config.toml
init_std_o = 0.0528
lr_head = 0.0103
decay_fraction = 1.0
Below are experts of layer 8 (counted from 0) of a mixture-of-experts language model. Rows are named router (the router's row for the expert), gate (a neuron's input weights, with its number), up (a neuron's input weights, with its number) and show model dimensions 0-191. Each number is 500 + 25 x the weight over its row's rms, rounded and kept within 0 to 999. Numbers have three digits each.
After each expert's rows: "mostly gets" lists some tokens that are sent to it at least half of the time; "gets" lists some tokens that make up at least twice as much of what it gets as of all text. This comes from a sample of Wikipedia text that the model never trained on. Tokens count by the router's weight.

# expert 22
router:565488521493471488493513488531479523498521545463555505527515516485476497508535507445508485556470454472492501501496478515531483479490481536494513510494454504462544504502533542485491511472483487517471514459474493515501513483476477468520516462510513531488498564467536527503556461493502513547535487497496519475483563474499484471520521462493503528489532487534514544530482490490490513543499466495516498493499477492458487504526519482515494498505479508492517477512523432511510538507506504507519514497549522473514526471470528550499490519499505502488471534529503526515481485528532538478
gate0:484506482490480531489484482469511511482487484493513509526477468561503455500531478469510515484505493486468473496467514493491499520515532497505496505518499514468512531473560494479516543518525478475544461476519497500538478539512514504523501495545485493486501499560499492504461486484476519460510515528497525528503476489491485466483480560554500503470435494467510505488460493496474499481565480447487446517498512491497516468492494520545489477516446520472479459505465486479542493513456473522546464498482506520480475514488487510506532511447500510468482510506481524464492516495441494483
up0:507497460544522536507523454499537514504539554513511490517477506512504486501492513488488562536517482521552494520505482496506495469501504512529525485525519512498481449471478449500518515523528483474494509515537486484530485439466473449548513504501462523505518535499493517479535494479484446486489523519478490496472494493491500496517512498479531506503546490542495510494501511523465498557539487473522497515508559455471516517458522503532514524477484487528543504511508525463566484495525529475549504461509498506516485466496488512515475487493476533472523493481482513480473488526482486444
mostly gets: ",", " and", "),", " &", ").", "\""
gets: ",", "\n", " and", ")", "),", "\""

# expert 4
router:495482501485511540514528469477486513539502478507503516490535514563476496496479504455507556504454503535516474495549490550511462498522512504472487460494496511470533471525495492510527517512462490485465499526465501472462488451526483456491521487527548508499474508437518497452468468500470477509535531483480501548524472529539468531525488503508519507495497522498488491499555542495531512451451482490502484547501495472499487525482517492521532494547518487465480486481512483541515491491469513485495521514462501497474502472530518494502513549493515527534512526476496474492500476496487508559
gate0:520463491504503480483503526469519510493562488489526514519494529511534540462465475477525510497522511490525513510491520492474498487466525514518457535508508513512505502485558528497485540458470498467509491576500500545530500536486501470514445514494479497514555518493524529472535504474525473529461526516474524521479465474515510517499508511501501518505425500466456548461481482490513530491491485513511506499486522524459484491440538490462488502492509495529455494466494510483503501498504512531515519476513488494492485496501560473513497520510461483527476548504532509531515550485520463497
up0:524477454532478538477510517457497491468492516492475549527510491544464518517467490543513458483478528504511483514516501523495494465506482500503496459462472491494518484491473511494532543512504541486530476509477538482490538507460506554453508494514471497501469483514505453480498559522523523492491495544500510540498442502475525503491537517489561525475480499501532467531539517516494510477511525527489487506500506522553508435484489544486507500476491483531532512508503507508512521477519475480476486517489497478473480524476506508516486503537446485520532448506489560474486505471534514512
mostly gets: "---|---|---|---|", "|", "==", "|---|---|", " at", "|---|"
gets: ".", " of", "==", " |", "|", " to"

# expert 3
router:490500490511518513495473494526486422521490473476497469467488508518519494499520506491508479520541489485509481467491504501552488513475485501493530553468515447502477466487490506498479488498555491504494494539499474444518498517499512489534501526491473476513476419514512497502458571474480490485439464515531466511486498508513503449535518512483528459513512509502500503458455481503495516509537513506521520518503490527520494530509469515507479432513515475488491473497482503491482531511506522454544473450508454493512486503499475500487500520513466463488547507464475451530523504477505526504
gate0:493538516533479460460506470488471547466510467505509484420497509486517508476556503547510464521493558531522499549512486435508506519481512490510499541465512507494509480517490521464530526509495512481476469478504515520515515474501512489529532514572523498482502487512508490523469474523503506516532496527525481526502469486521518512469513511524490513490478503469520492496470482429530504499496531505472509470545483475509493511478518515493522498456496473517484481519521463549527511506514467466521500502458515491518454527432516529487533496501529521526511477461533518522492489508492511513
up0:469472467515497489515551458511502507491510522523507498475464515476494463488501542508498485527489472484480482489512495494471531517515491522476463470541534476513447496518480501483501523535502526497497514461509577412545485516515490468477495477469514492498454497501456508462480523507469499463501483472514501504494507493473518462493509449479511519535511544454502495480494552469544517492518461542514502542486494521499508514494532535471494517532491470522493498481505502508499503475457486487465522505479455544550470515513547498512504505523460472512471478538526498495504515513479509482
mostly gets: " Cup", " League", " second", " new", " National", " Army"
gets: " the", "th", " first", "S", " second", "st"

# expert 2
router:467518513500498503481503494504536529500459483503517552522492457474579553513503491500531463474512498469501459544485514506486523469523477531463483540474470518504487462468550501502515470501549503552474507485540483508515514492519507468553495499477481479496489510517475504511537556496513503487534473492491509503496486497509472513480488495500512527513509518470526519554500533542496511495529482517538484491518489478496541489491471496492482520508486484490537467558463526473528529547500530557492467518533497460460499535513512474531497473512478503503448513504480514481498480462517483484
gate0:531489453521472499492500480507511533520520524454493517516514494496483493535521506444540511516497524496479507451537508506507502513513477502484428505501496455540514497493538514484516511484500499495485503510511491502514514531480531527478464468512469532553503472502462524507490453500551486497537515480490503523505489519495513494605502495455513528528523496467517484499538516430506470532473537500473492525506486513508497503514476496490514530539494464473533479503515491537506490505504525477525493513468478505463515478554531477518533507533512454503510500560479462510516517480520527513
up0:491550528502466503528513508532479510557489511501502539461527524478461486522501541547485526484514470508472479481518458497467490481489481489522473537540509496548514528483495479476500507559507525466502466483500493474494499492494486463502512525492532506472494498530551483493516486482509482494510522536510539492479478468521524496442488490500462499504513462518483491480495547511458489491508501526492518490500438475482500521542575548498521533507515472519496492507538532537518483460500507473533498489513515467503504503491491563507499491502441562533523500531521527507489521469515484495
mostly gets: " States", " ==", "---|---|---|---|", " York", " British", "\n"
gets: "\n", " |", ";", " United", " States", ")"

# expert 10
router:480469514505493469497497482442542493501499461510477505541498490523533504527478501559467530518500536515479460450533510445509578493475517484519487524462520458511464561519457508484483498484505463469480511464519540423491495494476497548470482486507503484490500497484493490489494480520476519475470512530491433460513498512522455480493502487511472507507503475512461512489469511480503468492505496511493494476473494524478526512509503489494467494479542496494481519524464491494476502494522485513472522507473553485520499534486498527518487452537530490507538501509479497522486522460511519545
gate0:464509538515474480472505505477476471464517497477504504505508506539472497529486517507466543502529487493450439500466527540469500502495478521495540512501443481493495500500465509500480505515455494471477541519475513517490524509519464494480486488475454544435494514498479518474505469500526492491468487523470546512490501510538485544475510487490501501545489531492488541492520517495516466466507481494539503466465507509482508522501453557508538493478519520509490556506509507494471478517473493572461529500450500541516525508512497517502467517532503535501509530521449496481486468530517505482
up0:542529461462522500489495525508512529490484492509524451508513513544493441519492515455481505471562490518457543524512507556505458511519500508534481514486539519458514543525458482526476551510504511501464510488512469487520530497494523512501522502521508506502515544484458483534511509499490464506456507546509516462497508526540494489511482509497473486497523482477498475498527484465532510497487529495490527481517519551507467467549511528541499543461516544482524538509491502506461511447497510507532464521474502529515490521464476523503533506496521521535478519491472517509489540527488488468
mostly gets: " information", " population", " kg", " Sir", " Order", " Genus"
gets: "s", "N", "W", "E", " mi", " Species"

# expert 5
router:488466510519502514475504515486497457471495525497480466479513504466460489509469513476519551502532504494484446531491477449502568503485460504522504516499474508510484520523471475496502495515500484469532508520535510439496501497456497534526449488545505488506489509508532492517476516522512495464465471493506479492502499533497514491486489533493490472513524506448457543521548498464447486514486504539508489505530461472538535501477461529472509507527499461508507479530538474486485547490483509509524518466449488500509509536562513484480494492489506495475525537511463546510536528503538505466
gate0:482507494494534479532502466478487514504487494494482508451469524467529489487493550526510492497518536471467585511483500546504481531502523519526522490513492483537526477506463507489537487516494509525493469531525502478505459524489483443472513494539491506500510536485491494500469503508454534487524501546549479492493500496521481554492502538524465521518522543495511466465527501517484516498471535464473483539493488523524543537450528548503544491506516544482513503451485476492492473568509512495518495485499513518522512510529505484536515476505472476501499545462492523494502516546509496518
up0:489502509547509490520499429529506483485489483527472462512486505561507486542532513488526468483490542489492502530521499473476486487459537465480493511495505516526475472534464526520487484462522488513477503496496503520482487508486526488529491471498479529470551518520499507520484466507538475495500490475526484490467504492497474492492480517513487494486478444476532538482482500480480511513510533459538499486541467526497510473501498500465469478494465476514481550503561507548484450484474502469450519522526493508529499492511568490556516441490522499511496491506476489542488465507557499517
mostly gets: " they", " years", " people", " work", " system", " school"
gets: "s", " years", " year", " season", " life", " time"

# expert 21
router:497497498503469508482458506502555539494536501510511518521492483450508500485486512559502480509463472501505538550518532528468486538478514514498484462541518486455490517523509512520455516504473508519495464488464525498526502477527476530502478510494531536495487513490485541469478457487494515483525488514498542529535476489508510489504498486566531509470506468550530480528506486502491522502504508468500530487465514459419510491527507514456562479481502520525506512456494511485496524496513520526474500521475502498523549403472519483501499506501518490483463477473518502505483503509513512499
gate0:510470494466454470497494520507519482485504476455517476501494468509501505557523517502540500460514523504515486469489524477526495517520463508510489502532473475502503526483513536512505512538498517479511516516504476475530480550518519480474469510470545458481483465505525482499483440528493471518442507529504514543552456481471484525514519493505515465471453496479478470482513503534541542485471495487465482513501519498536521491548486448481472499485503513507452450518489519510510478496472493512530483446542474481527551554489510505484512467517514513521510470486492517513540491465497470501
up0:527553517515530516483561462560535503513517512505514484483467469513461522524528535468496489474470527486456464487530507475502486503483471462514459484478465529475502536493506490507454481523506511523514471511498519482511484487468514477536487524476496502525522551484476461496497485498469503511502476494476513543495500462490484492510522462503497479472467506529513436491534566572496520514491506461475519524500529487498506499496454512467519517511520555448497461493513490489483520485522478515506518495545509484498491477484469513520488470522468490500547476504488481494474526461512520530
mostly gets: ".", ").", ".\"", "\".", " &", " Me"
gets: ".", ":", "'", "a", " \"", " The"

# expert 0
router:502500478513531510542492511514502512510533525501512489477482566516478513531517467525483476497483528488543525511481502518492452455506495501438515516514481515551470478516487507548530535523474513508493515523486518468514452498490480485504486531516517531492483460508490486491495528510494504520490514529534457482509493457455488505483517490473451466494511537523534480460539490500547480454510502481521512475514497492496449510504475545473536487498499510466525541468478512533471481534510482489484480475524477534489496504523507488520518506490476454542538518432500542535504458473480484536
gate0:526475504560495491481544495497532505533502525502540489562490504536452481498549452471521481505525475513495545520517495480510497476513520502531482554495512468519518487485489504568516517507481504509505519528471556495511488529497494490491533455555497527465519540493483552472490474506491536484460482514528560532480508507542503520505489480474482547523544533510484491550498538503477494496477516526507504493503498468505474499504541506478510491463471469519489554504502509494488486505469482508516460461500480506505505487457511508485466514473491490505531468475495492499481468547493533483
up0:525420482518502520471513467485518506509498515496476512496513530468534534530489490484463473523477523521489502510514523503502489475504508515528519547525523515493525460486537494484532448511495537527482485492507459520489526484450457487472496490440490540486488487480530469495529471501481513467504484534502486517461528499529484525468478453499529499478498515508493528500529444508526480512483467522488497506499499443498474524492501497504515544538515485510511512467499538516466485470527552518505503456494494436522525517511474549513519527499494523465493539515504482469462497476543533460
mostly gets: " his", " (", " their", " a", " its", " her"
gets: " a", " (", " the", " an", " of", " his"

# expert 7
router:508509487478497504500540485482550511519499515487512515540503495521512506504513534533498477479524504524467462514512498545491526505560504469487524474542524496495492531487524477486495522526514516489509519500562529512504521517555518478465512528490491470518488467540511483498528469523547493481486497501506533487490504538499483511506467532505497491519481477504510466495502539495484556543521542544510401504517528541496525490513493519504479488501532490477505485522478493516495472497490510482434493495518415473468495534460486542514513476489480517564489532523485500476487511490485477499
gate0:464482474502478547520433451516463513476515526468530502522498514505489464523495541521481536516490534490512503515509511485511547501491474507452476521483479496495479517505489491478503533515484513548505483505514480501501514499471502491466514526529507487556498491494473508520526514518493514513493487495457487511468506541517540487487449498477531508460546522524449483465529523545523500483528485487462541519506489489491486466532476496500513459543479511485497462532522473463463471510475470513530502545481459466494473471486493530456499548480455530456447483478510483517489503484525498502
up0:527494467503482473514524512517493529455567491488482497504454522506521468521466458546531517490494505502522475477480500529489478496458469476505477456522501510489482551473527494531555481481526481532485490526502500508510483468489479484489509494532490505503483477496497519476528513520483515526489523457466498479498462518504484511450523507461460526478527504512481516491494491473497520522460540532448481553511470532498542504493477499512465505494520463476547508460499503479449528517538511532518462507496514466514482437492546503511476537501522509517534484518499471535480516532510485551
mostly gets: " 0", "---|---|---|---|", " 0;", " 17", " 6", " 8"
gets: "\n", " ", " |", " 0", " 1", " 2"

# expert 18
router:515509522478475476528524461464470488463467496513485510522533454478501516485522503515518470509492492504492539490482497543535512481490508537463516451443501486505504480485516484495469497479487458491486486451473494529516491515546453509552520475454485493512520546473496500521522529522491495529563501505507503481515509442542510481524567514488494490495477453521548453515467470514527499493532493506545512462492495510457506475503489535518502506488476488495524496496504469450519495510512521535471500486489510513525475516470509509524528495520514519481471441527499508521461455497469530476
gate0:539536466497473488528496521495506532511525463491497528526518530510488470511527505492473497479450476494483469456488506454463518502508499490519483461486520486494428485483489435457522499469518499496487518511516487525496486539487495508509555462476474540495484537484486472445543496534511460548464488529513497469475485542516513489549518525556490503504482503504475447513505554473478486455496494513493499516491439477525515516502503517489491475487507476498510490536512469499490511526532489506511533487501472525528484486499493508516488510509497510488510502541456470517503458539544475462
up0:498462463530516515540495483517526555492499498488495526484502494520509463488437521502471524472526532496512520479490499482493560471477532467509434470506504500504452497500492442494505446507527500496506480472535486491445486515504506504499524501496504511525484526470508500506517497605522511520447495530497487506500467494492492554508492558500518481519482501428478513522489491458468494484526494514495498504474473480530501508504490470498534477488530440476551495522513516485516499497441518514517481467504520473514492491454492478486466498493516500512510485510492513503474484531496521514
mostly gets: " 0;", "}", " |", " —", " =", " 1;"
gets: " |", ";", " (", ")", "\"", " –"

# expert 15
router:514473505508587457459489506519480515503530493480457477474480533485523491506488487504467501484498510508539465500491512508468481513471519514505503527502523525492470452547495519461486516509486495504447488514519513460520451479488463528505455526501517519497498447473479481465518529492524538520462473519505489524468497507493507570495513487496502507542516483459509530487487505511522478534491505477508530501519523505516478486479520502464545540483537523465511525503475471513491502478544523461526504537523541514524486538536527504507478537505541488524544508487522533521485533498517450517
gate0:488516508440476515499525526547517502481506486526459484495489477524486533504470477533519565541476474509506491516520477492522456497507441499536494432505521501529507545452458485525467537487547519466535526502533488488530466494504512465492518523545512536508490473505453486506477485476488502525490526517487517518513454475485475512477507511494466503447474453501489469500479510493530470543508513510547502527492529503502444501510511480501527529518509502513474492504536516503502470525551478518540536510477479506525515498510491533483538543502463518479519475496513493503512517515524523497
up0:511537556511527508518470516558521513521517470516481505466479496579471449539511507501513518515463491477513518502511468507517474481485502496494493485497498479521499540479556483521525520490477499485499488501527486506460474481527502524535515505488513502475502471500528475482475495459531483504494484482527523504504514492510515494497507519538538482518487506479483470510471525490496528500488517531514455525450519460548465505533522497491461486493489467539468524460475484536466533484491504456512482497460545533540497531528503466484480527427484475464467506539467485456508524489490525516
mostly gets: "The", " this", " the", " new", " The", " other"
gets: " the", " The", "The", " this", " other", " his"

# expert 13
router:505487483536502514502466555502461483518559501478558514506529497541461467479545521498450517523467476492525475496484491517470482499529522483432500452493471523481510550457502488520554473479530489502466548524460513548473472551495500487492508530505482508483495509451489473468488464483511481535531519503495484508509518507459501520518506505470504556453534481528509477477493464509501468485471496462485503514462469496481462485483505484494538497536517503459478490510508485493546483460503479524531474535524496499504487476503495508472490525522508518514491490485501480464479494500477504516
gate0:494459476515524512491549493509466517490531521492484509508485498483499430469510491506481465465490490524505465491520506473485503492476448498489485492524458502511566523492478506501483495564472483482510490505476511521547489543491530544522509483530477472488511506513497520525530537536475480462543467519519498509485467514547488504510505517521485460516437517469491482538515529509521484495487466474524535477512491475527491475553473495456483452507500484490435499484540462496481520506523480497524514510534518523485468514510469541543501542456493521472517491491485517501516501485492504458
up0:548521507520526491523518495505472489493511550473539488467494525479522506512499472527485522493514497521483476481509505457498494492518465492504507540503478465466502562490495501500519489502439477526502499552536508490485508483463496503490479487480548530514491504490481489542508491477476510472531492513591469510511517520488481517530493476499528473494494516514490453509518498498500500498486529517491492529502520495465492525501531520539534521493505486490508467450454475488489473485543502513464436483469463507524481475545444482507462514485504513474517530451445546522519451523486537490
mostly gets: " and", " on", " in", " but", " or", " from"
gets: " in", " and", " on", ",", " the", " at"

# expert 16
router:526536462525465519500538507524518482497526501489503491508465454552453496487496548533542475497460485517498480510505497536529540470518477503462529417490490473499529493507533480478525472479486491549532522509525511503525546494491509505498514507514526482508490479483496512520544520540497511480555510513514492511520502517525507545557496526449502524494501472516535468514487505490514501477477501514483493514489461517531520503565482531524517479479513478486481513515494467489539474507492487528489508513527481480522467508476431475527533472526520483510521546500489464506477461524494536502
gate0:523550539457505482526495537499471461485484489476517480521481469480523521527531523483526501503498495473568538501498491447486455503489525476495503475470540451523543471519479500564486480482540497478466487510454509499484505474456460479513530502495506498512551480514476497479497544505490475541518520494498500472480467482479509532478518470489522440532488554508502457503501497505503560488519494514465516503524498485516480509476513499491471540508487488499466473469488486493501487529535531497475530501483502482516475497523507503436493515518516498496482464514498495506440518495484441500
up0:483517484467489499482506464511494503504509491517525547464460493487436551478490468511523494502504486451499461486512481448465483501519527518504477480422469498494478482524468490489468478507483437469466508500486500478494527470478507425466501496497468485473489512488496483490511553511493491466530520518516478475480519498520477517519527481523494482534497541487495506494532545482507492465464476511510455488529523494508513498496503504453513528491516500543565492477530479493471492485507532454502479543505484533512509467472532549493518475482462496512484491506552502515500495490495470537
mostly gets: "|", " 0;", " born", " 3,", " 4,", "|---|---|"
gets: "|", " |", ",", ";", "born", " Total"

# expert 8
router:518563502492503525555485524496563486533466502528481520541500533467538471505492500480490516530504489498516513513513505465497472510505495458536482516535522525547503507458515501515507459530508568475503482514478503493487507513486500484456502522518478516496542517536462428545462517483528528472505468513484519481534505480493484472515501464518488515485483509500478483537493502498466489470467513482483491485497508496525431474509537507496492484486489543503524552455486520486503463452498464476453481520495547543499494509501518502473479527474483487469465495505493481472470487518500478516
gate0:528463500492468444492499496480503509478488531549518448502508468503478495473509495437490517529457454477472494451509444545471487516494503515459510486508477541484505513490496471526510550466519473484497518484533568493481441544498493543480525544493482517471503509515528542529495482530512486501453523509481504492509481461521494527514513534496481491525469495497541515484473513486516526502502486471499493511482496478537506529504505502519484467521521484506482475476504522502464560494481497535510502532508518517470501488526482531450478517480495457545496493477528491485491520523547466498
up0:472501535436468503485536541520472502518521503488510489521521486537521486493472526491500514499490500470481526531435497548490496500443500481512454519463531505514516520492487479454500466473496520508515478519512513492485504506460514484517474500462530515499534488516466508524501526499514530506477506555492517457460521502510520508458478458473521514538498519478503538512494514479502497510544455519520503550523500497472539484472471542501532566516522533483476529460518538531527494535525465475524516449488525493493481526466488498502512538482492480485486525498472504499479454539510472503
mostly gets: " \"", " H", " can", " re", " K", "–"
gets: "-", "\n", " \"", "'", " ", "/"

# expert 19
router:478529511513490485513485503507501510430464500486475500501455477472542513488503477489511482499558515493487526488525499460486525554495493516553466535491498450495500519521470519502450503518531502481563479476496499534500513500558535541537502488467453535477522507540511527526506519462488522482439501494509500520466498521545487469487485484549533448467500526456505501467495520515489498522533522498491541509506523533497484490508510501523491479475473519504503478499488545511457484518509519484494474472494492460478519460479507535488476538510496487452470477498522502504515546491500471499
gate0:486512506505493529493497495484493501526550542487491507498508533507454481526484579496520484495453494495508513501446514521537496494562503502474517539489495494497491521507511482518541497501533481529492477515523474517458543508483512523515475426556497489478481485472498492513512503478530533498541474527540468517524522534419529564532506466458489523495531506503525486521454506520498476502512487498544542475491471497537507484532489476489505497459516482467493480507466517523463510505505530504501521498478531508527548507514509504472514464469513512478510524506460519472524500513510490494
up0:504486466505469518457474508521547508517482517472492499510506521533525474506476480520445484438519458469480550518514492492509504518459508500537460490534499527480544498548514505465446498475490508482530475475490514508482503496533508488462512506498479474436502534490525482504494485504468525488477469532490506474461554529457512514513480467539519525479549491498509487510520505502510501478498548509484504515480519530496478522528494527512512518522547510510500502491501486517534512500518479451478500499452487465508472473542503515479511531519470555507485464521504508481589496493477491507
mostly gets: " York", " John", " Al", " San", " ==", " O"
gets: "\n", "==", " ==", "===", " John", " ==="

# expert 6
router:464506483475555487493444503516455467523511506494509472503528516542492504506497460506500507451507512483519472485473520486496471488521510516494501440535517539550544476472504465524529493505499490475537500523480466504484535502469486512460489518519517481490524485467495508488482486495480480493442542502486503497465503519457548525485457515484498514517468558490498463493520481516524476476466494506474489502546520457554510485494494509480481521509462538529522549480537531511510461513482492478534532471513494496486527507518504489505487458499445469512537504470503534507507487507446492467
gate0:518555505541446471510515492559528488542497496459506517507485514456508492503494528473517505481468507548476492496508512504439477481508527450480519467460525502485494495467459495487495529461489516521493497490486484500524486470495507505518482530506477505467463521504521535424493524521519512465517495521541494510519489504518498511508494502490451449491546504491455500488494498507515494519472451481499510528491512526531489510525501505487461501544545525481555518543497456504502481495536523488467500483479502502462448535529513547490483516509503473476495541539454536501482509488488512487
up0:526488475480541540526499475505532493508474477508509471501482518496481518523518437480503518518497484548511522510450515471441509517486538534496515514538491506526512536498528545493508532531492544499537504462476494524520514513484505455489511554537520547501475509473488537478513523500470481485506529493530505514505502489432490520490484477533488526478474446512494451484502498491509513522508478521556475459488533515501530528487463496518473504464536491517516498502500468537506495516497507536485495534484515516550490515523507494487555513468519542498468469502540507521473550494482480463
mostly gets: " for", "In", " during", " out", " made", " where"
gets: " for", " In", "In", " in", " For", " on"

# expert 1
router:497491472492491538515521512495513530524527513521495514482481514518450510478521486458476486511477494496513524497506517561487487524500501451520469475501477528481561481518514498550518525493442523541447488520504473521500494494530484448497495518538511489507481488471512502475524469484500476524552552468482531530521537514486500501473485493429466505476466491524490458501483500479529552465467504473527492488484496513468488512530486486507513491494493477537528481517521501485533531486469460515481494500479496513510505491477543487547532516475537483491492539542513453450502458501484505535
gate0:498499533448490467505503493502497506518507575480489504505537527526481515482526490477518523497480523503545494490502513489511474519532470551513529504510491522497541486498485537487465513499535484496504491501480491514528513479474497519446495515466504459477533519527534495510495484516457507522530521509501445493480471533473496498517517532514539482500558485485513473506540509514481496479488463514493470533505516490513491469553480531529493543495496522531509435491493484535448474473494413551516492482471507520525517447543524483515506472498511497467515514492505551518541490513486485505
up0:489473462537517519493491529479471523490516469495476459509501481476480493550528487478480527525522462528479480500539443464492504501557502508462499536502511449482494535485517521459493502513504479460531490532499503505496474509497500462539526489553515550529469481495443524509530502498530496536472537513487499521518478500478459520498498516491481514533466490493500525525536527490561475469496530460492534500478487486560485511500513495481501507489516534491478504546510536517531538532543498516491458494532519489473503501533527467498474477506529454503500467471472467512505511465489495481
mostly gets: " as", " was", " became", " are", " were", " is"
gets: "-", ":", " as", " |", "|", ","

# expert 20
router:478504531487525480516500484504458497507498502497523450466536522515433514523501510433508498464461486492508524482473534462519487492486482519521509441498505537527515462490462515507522506496486517468533522492515516502474494520465484502496509504512543540513483496504518516492530462488472493542538533480487483539533503463472490465497520497470494535463518492516496463519547499498547466430449479515461497483508497485510493497492474489493459502465479501464512494488515477475528497509458507505541481552486483543499490489515479524481494524486504525495547465543534532479487449517474497507
gate0:526489448470516501514486490495519543503464505504497458482472482480501478514507544466497478496529528487507531474517477515503525540510532520485484497490471475502516472503505524516500519505476538501475463497521489500491476528521501527527503518542478570422467496469480505472474473513505498517488502512470514526507509515520485494525499515462516517532506499525487515447478518454497478511490519512429467513487543484565474465473508500477520500458509543506529447562472477493493522485497538492499486457486478523492470468482488484477502519473472475509491490478551455513493514538535509514
up0:504473504475466505518522518498507581523514473486494477554539526486491472528516488519528482487540475461505498527525520478492513495454457518530480543476486505489487495487475506481526510471491554490486460504520515481484476512521506502488482505516502469474495505502445499516496477564534476516516509525490517505498493490494446493538475460448471451532528489506507572506450500534487508483518514532510515469525496516496498513501519461510505508522534484509490485473542463460512523521485488544493510478529515492478502442506531502459525497518486523511450528495473515518509538471518526502
mostly gets: " was", " is", " with", " are", " were", " also"
gets: " was", " is", " to", " of", " with", " had"